From a checkpoint of a small mixture-of-experts model trained on Wikipedia.
Size: 14 layers, width 256.
Below are experts of layer 4 (counted from 0) of a mixture-of-experts language model. Rows are named router (the router's row for the expert), down (a neuron's output weights, with its number) and show model dimensions 0-255. Each number is 500 + 50 x the weight over its row's rms, rounded and kept within 0 to 999. Numbers have three digits each.
After each expert's rows: "comes before" lists some tokens at least twice as common just after its tokens as in all text. This comes from a sample of Wikipedia text that the model never trained on. Tokens count by the router's weight.

# expert 6
router:530490528466479450534535465408510481443464550570510502438476541562451489586443523592502552428506515538542434516452443394508509463457535471452576495526415511484454490439536449591472504488525468592535524488506440471435495503477507478460387485462499460526466494534416611420520491459511428482477398483508531464482383606476461501590529428400504455457432504542458580600488358524522530462602508495527637516400544559435450533513466503482450460429504489581515561486532414530521491483490568469479442518464445500452476500516522578507400481569523555484543505488500427500485504573549540540512431468433559558501471554552502506477445461529475555539538455544566575499469512501408490505418454484553505509526406521516469509494597459552557455531563437451534488511550473595442656592519498
down1:572448498541529472567500539472485462536483542454551559478443551427463521485481605573487474584494416512425459549491549484490570549417481421449577520557569448472499477450408500546382541499526482494495580538516600561493469421547579460494503538494522502596498436529492572449468541546574612541544568480552601531414512537541449596472462483539511519547435550549606528436490520578473533446468490404517487528470540576560441597510578459562472496517588490561532412519481525563513461548474465567506550532564487477523469503507569535551440470465479483561441521500487395496429411494501427517552451476497526469421543495484607564470483550588443459427508513545506483536537436493441511469566474586462545508513555570434470431519529498504557430474483541433510585485525422429529519374442489
down2:499515503493498434430423469548545456511496474569459479535555444499443520494518512501544486467591453494422449469543564475485476498522458506538392518525487573536518467385467530516466574387484457455557457518494511534487475499469435489463459469584526512455531584416432427630600473552522571460528606512550434459438458456486464558559428450608445358512461484517456569482520443519467530476541491457567467582436510590450409536541493474624523498439487530459416441460511605500513547584497482497424523494453569520561544540513476448493391479504473569491538440431581553558447511487498459450478634498433521523517463428470537436483573514543509480524468491446475558521445494401504550482477513598532486477540534566544440512514536471537492418534532567554583446477422599425495478466513528
comes before: ",", ".", " of", " and", " in", " ("

# expert 33
router:612444513529503539426465500545533463527490468522592597521517457488557522514523516499425556512487526422515470566462522473533482422509440451463455474476448547518588534444574504572479458477522437521516583498494582467499515491473398455514451484494505452482490418474447471475513444470524434454486461468549537571461600480404444429544457472501597497546504605494499569458567531553516538443559467453456514397484415547444522537407431530465420437464530424493558600498510595493551456506519402552599537446535445470579523513536510541449503499505536442476606545482483462535538450510565466487489493402561570582533541473535531539538566421540470550416486468530483518535532519547554549480503470474476487503597419505497485575534604438579484560592566429473471474396556624572432433474544557
down1:569475468492489479409471531503438493503550412425478524503504485563501485530505515583441573453527401530606441463566438504485538393532510493455469514464510525512476524520530564512495476456516555502525502534530450465606499474511442449511575481459564501478461483530545433485481442517423489520549561510505554530479582327473522482465578530502550467544550445521448518519428554455541485441489538517487494424502386555515565447461461592525518542490574481428542445408430573410376485447475564513510490485441617497433443562469409468489439550467503505434462568559458539503471462387442457471539503474532528505554458446467495386580571493455526536582497459510477600480433443623527475518398541490538439556444538507519413433524477479433575462403557455466506526552469500548438459557515549
down2:504498502440458485493540505507484517424480617539508559525475573461494522554577443477495467487460447564429482446450537510466573533511482557520456533442453510476406483413463508467515480568463616464451406435525430420517513549604521522505479522577483569475500485467555434514524528466531434488572525487554532497533484513520502486457457536506513585501431599447450395463602411518451506453488450476468484433564479508508514576464515449534467425404569468520522574482451587433496489411579436452495492467447532445496458447504416554492503469549454457531498504550496538516467587554574542562536565567575707552517632487533572452447487494543457504501550541537494477500583468435520504503556369476455530479444487630478556479538465523510561546475437577410556496416492545504528462504518503
comes before: ",", " and", " (", "'s", " 100", " Department"

# expert 29
router:457507488558482464516526509503553507521497429510439474507424474475425574414520413528540514517479477501626474471599431571484492491436445563454546456517548487486437468493378548477516509466519508474522522462485491448567470495523468465527578519483531604447556489488475508457534467474441492422547589414554508596461521441439436563465496476533447528537506517438503541513526565498596522450433557493501462448532495475471467520499615476510492506490512495388451532388494513392482634489474522468581525436576474505516505465584456498457445552512413518482470462529535492524491547432462444455529554519508441536512506555477521605526638550489480509475491502535574517559402472453500546503463540663427522560515437507461546516463544572454603387464459539527591459431624486427498422533415556
down10:516485471505531544511604380486517595496509616497470565562435452532572459516503474445505549476449445482470432542574607539444514522546478452421515499507585530522521507531460502548303507520539471467501425502399464538492481514542484580537649409523467420519551514483507505450591554525506510554439508572473452479459546494514465501473568522527479403489501525468512464484492384493542572497504561450484490508445492433517526522578484436436514500485490518509455475495633436622495516463563481546501457477455458571493560538467543523513564512618448562478508508469489570460435612521515549477451548471451445535562471507550491455515613538588395514426541425442482503531507393493441556548526555573515554415553570543452493511496461474499446474466431536475465508463527459474447548521474422
down11:516472490493585550454519365543562531488508480469501563415443484488539482475524532498434492483470431467389502475549565562521490558519521627455499481490491502532576592550401522461417492543526534458428464523438478528528518532487456504529628436517522467389499458503471554456500606545530450463491459538524547598516437477473497493475507477529464526491574462507461476471461588559476515580439532446537498422526537435498629548541436477440486546490489395440476490536553468583434464497497511562560513448532416537544605492497578443495458511523487514484531518473486518453423519516558579494517568514479483545563596443530505549510474513564547493450419354473563574513493537499498551531557466517492471507578543601529427467542431400398473479565508550499398526409483409479491438584544407
comes before: "|", " the", " to", " a", " in", " by"

# expert 3
router:454513428469499440542456484487510523443443489458548514481427469449545561517484485412460589421450500572453472471516564554599504481431462508516476548473513480482413431492493593555593592469490519438580473493513528540468473447503481499592530527459510478460449538498554544521460448501470459461524503508544459501556579537536445449545460552471481589540505461534558539435587454448549412526539548492420534540540522458496466429499616488473456518447507593549565374429586422492457489439482486541449412420462412588526509462545422603452536562500487433466471495453532474496528523597455465534413431500500492509544464520469405484499410538489556521462474602446415521541512499484479463490478530477540469650495460500577451390465585600479537445486582455548474442607578529460474464486460473
down3:418504515525547437590470553441511433520501491520533526470542507497469476477566456439553458492435530560557591594479461434572444528526617507479485585521552456634528415556542603430486503460484483609483501456492518553530447506521459500527476437534523543522570485514476481498507434570506482512504555480466475516467424524530533416540536578457532578503468389474511583434492470454523554441535495477501496516518607516519513540463467480571527499438465605499485423508443420461535378491463558460592466463445489512490548451526426628424552525414571432445489439499535382486530473506510466343533572488524534606506424499459469425519431495543494544404478464491472524540547473458552515473389488547616549545488464549526488535558513489475392441543504503523529455488521456532478525493490591
down4:565403562398520493474479536545490532469523544499551439403449502522467568517489433507453506492568589456547472452528483477568588502592468501482469503499510407512540512498536465521607542514432459558488494462550474551481525483526512458546505468555542522595413534564506538385472498438553553556456487568434475490493491441544583534536461467443503566480493423462585401428474590547470340496485461483472539422477552500444463558448535594535525504532512473519469554507560498604517432540469479513462479456521538455428482433514529539458457515476498582429432490658548475476531543588459502490555497482499461438504574482510629484527448561406506633501477440480569531439456493427527478477465462410523601562463428452454522535600498577570497500478543426495475517499488499560487528528422459
comes before: "\n", " The", " In", " He", " It", " This"

# expert 34
router:480542511528550496551494511568459425421516454527570480536521468485460497539473553570479442408501520530532573506471511519519512644447518570492530547478468465460513449432510504493566418431609515518462501565452412562511518733542513442481416450458415491589436463574530484461458501567479564651577604437452574510484516559556498479458518431422452445526549448480570586536444517490513547496496469479451450511553431499576532515553477560453552547523525457520473439480525442502493464538584568482430475559543455518477554414498566425549483428459494432515597541451500450448415421480521483410494511460476539430488505488470589482473434514506491520453525519536462446442511505495499559378454497443466502549461473540506548528536488543536488563490529475551425493487570571481474547494589533
down4:537523502546532413405482521479495498419568478420505535517531541516511494508638507427485569563524582465511508485561457510452451484490460572619469441485416493515513500546447451487517482519488533517561439532371499436573503531424528431438550584481537586582566482522549461559539433478403461525548572444464498555435417450585548406424489566503559549438467454527478461527421559453491498541568590510494433431636497468510462463509508451508510525518531424425455439606435477517416469508508510516487540530503540506484453487477484564433548569482434471548458481481457509575540404570470471513455568607499518500530522515490495520480531452488436474524532526556453470427507486541519496451504424472490573476470433527567390587500600519482547546413453559464624506584511497544525455517420476
down5:460595520465478577389533485416538496586552482538598473499564537536500473505473518540529498475507531556457563618526500553522497496572512456498533480617513475473481523455457378459457518534559498411480425576476465483489628477564460456482497648460515434494541517488499548434415508495531534567513465428564418449473474529488528386491572472480472463552472506507459445527528501510450520568511515515439494524535483392443538458546524484531547476408400471464480491570394535562499556461495531526538446479539464462515376500485482535463507530478458380480459451474472504543549550582436424522526441533508533466552476538545645525495464467438504446536566482468543525496473648496508569509445452463530412528501499502561499567481530485515537509575383478532502465581507433508462532447365566
comes before: " |", ":", "′", "–", "″", " m"

# expert 12
router:563494451483580559471474536486420527554478418551598565548467574426574610500533541520560540465493486575507492505451599488468484514480520498544502480404425490519486499440524578551440564527528602472549490400533538491424532454473558536504452550493569491487387462465579478543545512553461456432421485482535598590495556503465479568518465532576450511503563444563470472455495433492468527499511492505492473550437480542508491444573492553493515527527611482489527449526555462543467549444462534419486452427467532458582425567457495499516410550541458561594470375538519486461442482521511510538532510498531453464598485440564405524598450535486480498464429480619513518532595510537452574641499450572505497446495482539566478436446531523469494525341491573557571472539534461481499524558492457
down3:545440464546503531515537555409454515569395398518498387566537530453493535479505537434559444562429532440473459483487587397467541644459598464501515484462473494461513598517460608510504498533473531399439500471612464583426510453530544474452448528505512601386482533522460515552521488481440494446401533498513529547436406601514509498536514541508481517514495457445495539553569466483518423569529463491562586522512491436463432459558603418477464502454534491507466560493514431486437527483433602484452596541523417501531395470478433507551568492499589522522530423599494462530459508420388550558571443454511449469503428559508504508484508435511484484505597526442479414523526508508527489473517450557514550447503525466522553555544474598587475498417481483513511460432524457516490541488513491
down4:468507542520574591393572449499477463491553461506536497543562519513465561454451513464478420413511472544488559616573516480463446486503516553463471585503528563473461458441469520484508496487457533461519530590502424515554474481565453593453439482455437473413531490497436492502454503438484460518500612541553377421502516512623506404487618426468446532415482438523530445527489490570561490627430456473428515501534422500475523575581532515561547531494526502450526478508541420465527502432498543431498414552505421519525508450572481570400429393543492439447552507538534527639435522611557506468489484474501516463544464483526420519546550471527533453453554589515482531571489582496412460527442532491557467515403540531509490531493560470524452420462488522494534541413553543494437492585460501
comes before: "\n", " of", "The", " The", " In", " He"

# expert 20
router:511496409402520488577444555466504492411461402552526494561509529505483488560562486519483485461385498499404527514556533546455487559478499482506546358508472471527469453535443489570569521509533509432612445476518503539428575494453508627512482460397429527516422454470553425500492439543473460596531508517574444528531598548485479503608445501428502513552537516536504507530481432553562435465559478546498494557471495427441432503477518498446394469456517570587466447466476509524534552556516513470508468488561499608530407502446485514559510504570543523541472571388521566479496462541435488560452520521423493570544376633457511554526447547496554447490546485526460551536496463454525464432432456480557518481416517430581466497386507496423618485482482494501534494547427578496582506494470497
down6:521519480528508497478517517488530469484495545498487545483523527482444471491537547430504486503492461475459495563546574539498497595437483430436560512534508515535543465494502501536454558591454566486521478559418385589586584601432499476568418440494441399567436589515531540457434445496387509452409427407572496612516507494469442542500539575409533549520506419528469578501504578629460429597530520554465536469496502526523458448513433483539410565455487499542506527539545514460491466469508545553409434445458464497511577541444452558502455537476477465434544564473527555537442476593472487528451475523455441363474459429414510493500544610444516493482590486479546515532434521514377482401548516479530549447506501459466477480574392498450571513441457431489496567513528437557464486446554513
down7:431553506441526437473521517540516563457492486472464518490454433503465528465544534428543534455498484507555532659581503472455478554532542557565555488512563563450553428604476570530488504510491570436517483490492423450633456509435459571493499475504444571456597437554476508468427476477399470560492554475572564479479540596565534540443433589382520498514492499430553587388486592601474518442511468494484449511541472568485581501411516459490576532538496499546489406487546457468556523511477588493469521453495461554556555507565470447462496471479532453604506461488584492467532444491570507511453391474510472508532416569503507444501505560586459513539494508487543479485501489565576441498587461461357512590489473432568489536454431549537498551596496449570517455521542458502455426576516525
comes before: "\n", " ", " 1", " 3", " The", " 2"

# expert 7
router:459469522587606513445582529593475474578525444497568512402507507463482456484492499587462420551583479489508457546393502503495544484560443493440458538534460534554510477540476553509521465413522444496493548534493524489604507555531455559453482450520448496471559510509450565534504436475481593528482541533510478538414394561530370561484489449463429407540463514484594502457517477522432402483435442466434501445390468487467455565490541475575523431557487464473512554447531491419575424488442476527451498458505458480574505520546511530509449484581576543462483593480374487529613490484533473458527493494521539438534503488492457515506396542602498486506500465434548511538414570552638540485475458618427501495559445568503518520523499438529475505515473483533455498547643491487522403492501613
down3:543495492445544541536574481481419537485594515389475488522417557511574555546339486508581558537508434482484517505466569507560539545461499576589482565452557561551547505488449591494565425458462452411410478431505488496498504491622535522498571476530580516599511572519506531567500532523575502437445528489528450495482549513483475495507481594542425508474573576488538521491491580487510526533460451509520459484544485457519501458510499482439518391478444525510532499530514685526439498457530466566503474529533466530429398541471585445518501411547371488462521463467485511447456502496566497488473457503396479530557539506556445498481512463504534391433449495535465438486532613495442509569646572521455457522519457481500532623522514517545471464460473554541425471465519500433473501425478589
down4:514445525514500571439505449552502469528496566581453574513513604492530542480430449506574567500529590460538476484514510453547536499536559458516475474552521499566504412431521467453404462537553439499505499529425522499516488617568520497512418515459522451467558469575469411569509371471490427565504563475466501473426562600479581489464493460515460536459447500486467523459455485533525509490482463504564471489595494582571463576541451499600461562582463474449573479458477543527505499509515472554443568403445430550498586396589576573506438506568497456475539600531552592411352476490407495515464489507483491456561565518603511515417543484568490470474502557499481442376467478525503616486499448521416433485515515559542541515469484539561503523539421543477574471489517499474401560495514448
comes before: " |", "%", ";", ")", "–", " —"

# expert 37
router:590589421523593508511499479455427473529596429498585479480570479499547470482462468506599544473590531551511582475477478489476504401502599528437472553490521487616498599426475394540460504464514525526508550584408451490535555495480482435558422505610503485503526451493516537547448569457517533412459512525467472559518558521595567497491627561487533518531405566433528489535544488464486497482444542547486552425511481506477492531504368453514617473477438519558542544469444492489461406553590599436457535485514515442545497579532469460466488562546499444510502538510560472485531468467468662395538504401532499542509542478476508538507464472527482418568569512466499515515526594524450426510509415426494540507466551472521528530552397395455501476461493494466543528524512452534448566565491468
down3:499467510529574587534501467497519543486547516496557526501505449506426573443582513519552515582524522438521532481628446573423515470506489478544441466529466472549563489559453503535450496471594485470550553455562415513471510585451486544564458422522503508449432479448522480438519497491412497453524522640508575549513503560479462520443510533483499379403377526458423385548410579446496477452493461497430490464482511541437466509514444560503514468511459464492451503518543505525513474534499517580491556502477534466547553588522382482362500597473516463453553492527497562554564476499499428618498560495500465500452547518503591478450480516475501510563528426487469553536395455560521389544458511505426432495491516452503444531523594494501354490519424413488428575381534485509510412511568526
down4:445588552587508509471466433493552539366541543483528482543538587455520483468582596490453481508431601466477430428570469477562576449401532469451585421476489503447484442570433452517530470472487511484428568452382574500514528502431559458530480481485496538537544412564518505552530512508605527517431544547524586492527512490513481503493454547420514495488626476495509480550483566447440535534543575541564554538590517525418383440424492535538524498492516488522493478526486518529388580491521595476545589566514470446435479444460409496568477481457456520499528554429537478552492559456522509584495532524481472431429495476488594461516562495609507546499443528420611382457515450434445489507441497459430420491546522566513518465520483534495444529485494469536489567510525382537475525525531433
comes before: " |", ";", " with", "ing", "ed", " 4"

# expert 13
router:556570604491498450522504469459483461456465546431517434547491491542515516552434504448359388470520562484510556464527525381525425549580438516433471504467460458535380535568493542557579571506565578484503505488522466488513509428519553530496517603439502505549544512476578500519458579409448575492461506440465408552514532463421471522370467542554398624479470500495467587464477547577507499488506535485416499461544488489542438454422492606503478389399499571532556475492476409572570538467523453391468459501529428582454504511505588524549401506472527516548532537466485509548444470545467512394541496549537523471443456489561556368441441497522533561461516523481533532449446582525508519528519558478564569453482522552457559475478476513506583478490537451523511515461422478499505511478471464
down1:558476482464508584508561527525564449587547397523470532512409521531529518504501561472509406461474483604587446598418487464584450510555492581435484535479478459488581500531463533520497485504483463445562536451525541520602489507441568581451413549358551523524540562454452482534435520501515516561500558419521483436462454522461515506486490419500466441524443590488526589534451453556453556365560544615606469546379480446546538510510487503499500455563559491520520550538509520430553563466550520495465506531492481555532411469447533628479483469552469547465448528448545514556427535594516509551510503494533470467482405473532467543529556532610502474517553581473421439500577403580588521536519458520496453457465528506458530596419489431532552501485531527498439534454488509472502420413531507
down2:511500443423604536506525427547518427463452561495477540469562574572446513539525559489537480477513543470508421341441422450506503540452476520461437476400518471502540526500521415500550433476510520527503560461432480431444513527542453471536584551492432425484559501635533518523533500506494549463497482525466552469510522469415531523487535405423468590552499488523466473355418543447507429580482522498453494510468527584413545534490452495459511550499439540508540399467459435475399544469453591531479482462436546477484520546486485466446513558560499567596504554526514471426479499500520490400487532555416520518547536545506605502482459471505480522481344496487506510544493385393429461477458543566474526437477531519513445428480450471485542478485576506524464595394477435477481455625528417
comes before: "-", " the", "=", " a", " his", " UTC"

# expert 39
router:505469493477479455537491567550525555583530518556459522525455510398485567431463440523396430551362367469498589489546508483543504442571558442546483519503601562465504513527495518530544503419452512448515445488510439499513440481438519523538428534471517694494515573558469501479541521454491521557486528484480507471583606589538561440476555418529429579586462445565503528520581537482523444507507483482501455515580455610594489467541532505437534447412452510527558525580482510581471567393515463488497489545477544531514495548485526544487510500520491421515442518474543485511529508495493504376413477518452401485445503452598450411515425497455472515426426509480425512541502438486519562523442515559553438500411546441478576501504549453429451583519476491509485473532421445461458436424518549
down3:495466549522443487406549517585492523520500562511481559577601454491501459600441519487447530474552525471536433574450412434582594449445514491500505541509544473556530489444534597559515498550500531555513517545575552534543508555439555480515525507537471546535475609396508527567575507527545451470492412535568521569512498504459492427503442480505521571522490535552592477484400383494437603508538568462463472545499553531436478432439491500461475532483523504584425395555514398574561474548519490491585570506589466487564511410514533504534467473552530455464530492456498450536442531525489493471552482488511493442520452349524383421467430456503544514461521458542477538516498515546506534542576440495487524573530509522558518597548561550502454484442363527442490549462455540500477619451538622
down4:482473468470564618503449484344471475489507390521546502493549568512466373544563507416503546525468443434478481482448523525528471584470555607471556447410516444508509463550459500556479572481427494540596557529552509497494544479463533416527540450501472428475602548527401471589482459554584531540525409503437540504395496455488475533511473573456541469546457557516564467493506494475483447410580508474567573359485580540556464533488431495429555594554478550533489426405436506566514495541487461470495515558429576547498561570510538562441432520517550489506524515472593514490564487507507472591464469554523532465517525491587498515440505444477477585441442506586481556406412530460458410437504566468524521414455479505574542544442560543464546492532482487515487530449502547540492499481543455
comes before: " the", " a", " his", " be", " an", " their"

# expert 1
router:548426534548593422441543478585500476469490441554413390462374475479497537499520462543516518411548464629496483508563594501453540414551459459495499479515506489551484504540517552463512422466543556409482490541518475483447506529463571575475481507416461433498486414530466539568487499479585456517519512521523503511532523512522394483488585553440513453482467571469462509470481575555501417529506447470607518521463444547467412480542452397559454455429515519478511459475600536513466531408487563653454468527495426451488542492506368597553555513545533504505491404438446506489446468531467480479599552412468515516540485537453457495504522482588554488503492574546551490493479527511564420474558488607444454497532486517520517507469391496406649473514483486553522505393467500484556516428447499
down1:475462431593493515483497520474493522504466461460479466573502569427459435534537496541412547548460460462496472492481479500540454622531560382471455464399552491446555563503480480443527557502497475485498527560507525595517473472480487398541573513425477481377606524547494536456462491473434389498464518526503527533504532516477531505441428419491504506572433491427427497478441628526557524443391478445609523488586485386527538515497516521475478436505427550521463518485513446509477491498542582467633443468398465633559478578485498579470545425469450512547533482434519459442463577491499498589565461453492390506499424492537528500477429508509415463496571544598444498521502548390446511423562499464454429500500516516446481536470454483580443522478497490570444442546527450565448456495475437
down2:569424494432460484482442549495494507458552474561448454461517445529511479434525489478501522467520534544569477562449535482546557537471472479500492576507455484576457523485467508406546489563505552480469547584512476466551417489529561632442571446464510595397506440607472447468510559502460485489519543560537449595453546521474494533461460454568335588504496483390488455469488433478542518457427472401477463486508491474548585507475477506533512480471506495477465484462565541454576507566447493415554554504488465485476562507564535470521474483558440482601472502412376498498440558512445565557554480394542525506577556484549441470453528541421549505530454653545387542496496553542495558492565568571533388540420466458552446564471566510454464434574507618487563464535454508478469484501483520
comes before: "\n", " ", "|", " 1", " —", " Votes"

# expert 11
router:439528503500531462507565489461480497466392464435492371519522546484453632500564566442499549446466499497491431415429531429505454544499558395501520547496424399450580504560518523506527463508542510570495494586539469474510507464539513636460496492466467397492521523509500522466494502479521458463586438476507532549487497557518528506480528476555526376602467508583466456499546519473516604487543497393508548566534587453552465509559495464499588521450502482552570581540460411544448465480510541527470495481539440518548421428528506559604454452537460523451477583529592416442465457546530528458510542535511516491504520576496468508459502613546436544451519414551476457498486590539512534425559506544433468404557518474566580498458448528468622507503505492531506424513577537427496486511564342
down2:491512415452489503485436464514575497425543477456580505489549472507557524572404516550571526457553576586436509487517457437565538426482561499507521528510604436546583570525485399543421443421593411479444502544486564391497479513403532527486493490450500425479413425478508471525500508451445556514587578546522475545443563514459564478543527458519556557561534507537470491540493453492496511460597557504425534508558439462548546408551494550467463550508446550470517487408564517472416497535562468458482554473474529444455517515404525406456462624546520476533592506567491418517528525564505412479533510394445444518535514447534440470478551479470369516449469483477525464503465560478491482546542407507522472527403452488517497474476586499506487460461598553396512533519550425607549432442529510
down3:489438537528534483581502472508560460483575485485484561544583513525452543597535469553534456432523453485432503423543516343558508614539473548504453560421430529491449598537419454507484581565494492549531436544499567463544565484442538521526491504513464449446508556441487477514520522612543509494540420490482508498461485541511475472553514584582579407579518492519496443513554536458561456494573485537569517440470408607541472622502566445573418566496454521480524549437592564431517549541538499538490493509519522403470473487498525544536461505488542543382487499498511516504415543547455428492433528472417547509542590431492475572483483500470450459455499488474519443572508521459491570437503406642502543475532435561510477529445499514565533488441571542494549481450475494623629431510540499
comes before: "|", ":", " of", "==", "===", " =="

# expert 35
router:465410530534498562532472459476461455470524513516520458425440565497435563415489541508532468452449538443607483486517585379479519533542495537434442579466450529542492452399552545590545509534502496463540487449592530503408466489481603489472530523392496437469493626431545477493372458507370464485522507478551465504481492574542451546426512490452527574521398494518494470538606562505519489503567581522461528474475519535498502572460521455480393507491544492447465535504453493453509536501572462447415450541423455505490523530447491579518551436558550428460553422594471456512552590449466502494579465426456496471455447513536392566389486447527482556514470476548455521523507409592470519446495445568518514453432578488495523554426595444570444475544515607456523445497499498512445483473451523
down3:502488504459525418605414531472441598508499500611477534576520470433446509468492422365507590456483516464545552416528501425504557501507455513452532515463510482523458434434473473473543516401512597555507558494468505437488538393507549533499498513428418469438517503507513529398449532472391438596522561576491476446569435436536478541454540502455510515499482531487529523595549475518580535493525618519578521523509465523460436458524461523477459533451516406430560519451506487503461491512512579505433455563478488536419606502592459436476513499545430550568496412540436560464597475534512545481505513417594490544585441410404548541482541522425541448583472502483501496580502523480527538495406482560537437601529585480485500482414504548501483480481452588550537458585518524513574447513448475
down4:507526547541486511505530424477448498490675539489468454391528539512515544468498506542498529572561548608509555486451569510487464470458450479572533596398437459478545550539523499484439508406455487534530516496552455539492512565512479433545460464645499517529374553478481525493445491571598481447467385494490488485554496525480498501544531482593565497499565473479540541540557453531479501548576513515521537525426537473468491540563478602594463467534534508509491454460510537615471462473524564557581527484494513481490483443522441520469519544491469526510530575453550504569554490523520436437426575492515484328490494433513487533415533524529435467419410570387530481490547513489497567552478414470531406490525454487458409556520539408494444458565540457614546574445439446451493515410569511
comes before: " the", ",", " a", " by", " to", " that"

# expert 5
router:526539542554477491492486488400562500470500525585497488482582557459528463470514463552534459469501558453531403476515598443449477535441517566607401514460491459603479593573478512450521413516475428542458466539541454480503459462491499493465458451539532529516530513542488578529473479549528570561512486550509454554410536504443533451531495380444561540545535496494436531562433578472488539503515484485583504557482539487542600485481386419600542502464460496507527485408554517464565485599509485549486451512463386448522573450446436508604536528537477448438574585484412401448457503357572503530455486566424515496519610493567433559505542525538471497429475472555550473500491515548470542464596448599515436501538433497476428540495560526561458532458556589500507502505596379530515486481486508
down2:457544504505416559578506534529489498504511457587480555512492558529448552580580457578520453587544471508672525504477523549504563526493456470556521543454445423449555459444518414593511477509489591530473500542502505528501541500567468425483481455523510506496493490470540618556414554528529472496577456437553579545376543640596487549533465484437534537433488618569539530548529441544374444443503511393450514470439450506453510462518536486478545500529499486401565516461453490528440514540467467584511479591548495439449484508554494460561467606518522548574473437495455582530589561486422442497472491530485472520496548509494525430525390482462510468524432438481549525518541537474497507494514516519439492551529458447398457582492505412476528467460536579531472562406559468430429517424514467
down3:548426499478454520534436425543497462521520473584513600513478491554475552537512563473610438469543551437529587515573590548511570432539470473538545545462416497467496426456532504542539477640544558467519470563555543427484589592509498603463411490567508481460499496491571485494476474463525517578528531426430500482497508561505469505567402552519487427516474443559541532519467460538425537444448497442480523506463471484492519540467580532532499485511468487465507414424573496492509491525554508423574506517510526389526471531505511473580409525593468443497579526514467441549451496460480508435452530407531540500560551502438487555527438444449607470490481577520524573469598577374566521439627447548452523493432531443480346459503472451513535455482470467519563471478620575527535563486502530
comes before: " |", "–", ".", ",", ")", ";"

# expert 16
router:464442585442492484471528477458494525503542425503513460529512538472496455428554469537489568491515566512468579579483456495511588599440485473585469536521494564417458547506408565529550484474450466498496393442474476500534491421520521547416583566489544528483439430444423527573629523550579533421540487585467365403529515553577461535478470498505555539539443518421498528395459509531510517542384552530495529582515520526441557462518562476583380439547555533455445545551416498556573498505579511458509466544575475445386554555538486341487515511495551499521533508581537606603536524406500497418448605459504522461510566523493518502477502477548457522443518487449547454499521566603527536483482473540474571555540444533526522470475540523493528483508467508497488412458446528485457507528466529
down2:499521533511540545447535546487457442497575470400459634439543578474599493454473544511495566519585634630514486451481482549437522531471479529453459487445507440502406542461555496560535540525418541462485423489415525540567555471467496514515479589446554510578478556505494588521565540497618477494491519422537414506459531467586472446483543490574507602503551596462490444518479598501545500517480494508503512518431475514443436537543544436502461440402478521570603491548393467420498547510529547470405486503531457544515518411545560473519539451477478431481523510597571427494497502475514544505609501524521484464553485444483482495492512447507524451453516480401514450482561551537513516537537497461665595513456428534478617450522480523526459515392563476517448510550515487529499575513503417
down3:489505506558531476489579426557527495457500480524508507481542474480543505500433419543459480471453451550413534570522458484508424498499488440475603467419509594541556558505514440530529474499463496496505479492472515532505501469550568486548563531548448517499504524555426445575498532616481524567452490569467525454463552503404524473558497548465522517567574418547471585408498327520464398506505563444482614447479522474469491443456546541452546541533595526528587472487535466471506505522485498537551504506537497482516403518398443500589597572516539513533415603433436611552564509519440447545484556484405494430515600507525493461447578484613493561414540501424444495566539509471593559503474516412444484518484488451436517379518544496483448439444530502474496544569451426527391494462553527
comes before: " the", " to", " a", " by", " in", ":"

# expert 8
router:546486507468543585539392536569393567537445510520454497486499564469501554540450560569537497565486502667464497448503505512521500567488585450431479466480497549501481525534450534547484519527468585540496518540506472465497453562461587538479448486500524479522541466585616480509441480596500518445463520469495610564577549534338517563541590532610490520476480524454423500585510515580535485542503405458528477526528450505572415505484479440538548443579514424496509447496499475450553571400515560491501515491459476425461534449430527505537537504493467466426552481529557576526422501505456543530461402571567537515576565542501458472564523550485492476503545478558523422446518579548594550464552469499471455383555440493524496455505506574626468519490438443532512582551431532419485510537596479
down3:529488396543505432503480465581450437465495491500440509462413512561425556509453508583484515526439451616399421442548462455490550481502483513505395498522503553567511493493522584493528559455489528555463549429518621613537455526463497498403541497479473481442507446478575491505474576396494526555439593533468483522572509547565459517496546501512542540601378561527525509508490518503432464509465477514450414481423536450465462505474540484436507535508560525537504501509489500478515489386504516560500482582448458471448445505489459457425502535526552467575591610578454416604494448472483397428525504374574395497468518468528542390507464560504530508390507498496503427503520475417497450496462494522519459419413524482450486500522523510585555519443430452609523546494509425537544551467588461
down4:479538470467517461547492499544506585524452414510454493557570446547526499541481452517522476575504427512467475524431570562469512471462627537457470553559535555502453537478465485443496455527597565555563471448434450515575520477571469566512463453562471482489522494524474489565508455583504459399426547535402552395497578540492464477430454525471506491497544461434360498398457501454510545544488473480395445553596491509506516536549469498492537500472522569453537513476498535426537531433490512558519526566509527501521473570453562562563469369549490457452467531469494552521487407496505552586587469549558522544621518481562470639506509487467547459484475562418561586530495451546433578494452525595443443506478351579549558501509398490553538539488444466428532479512525438454536550500558576
comes before: "\n", "==", "The", "In", "===", "-"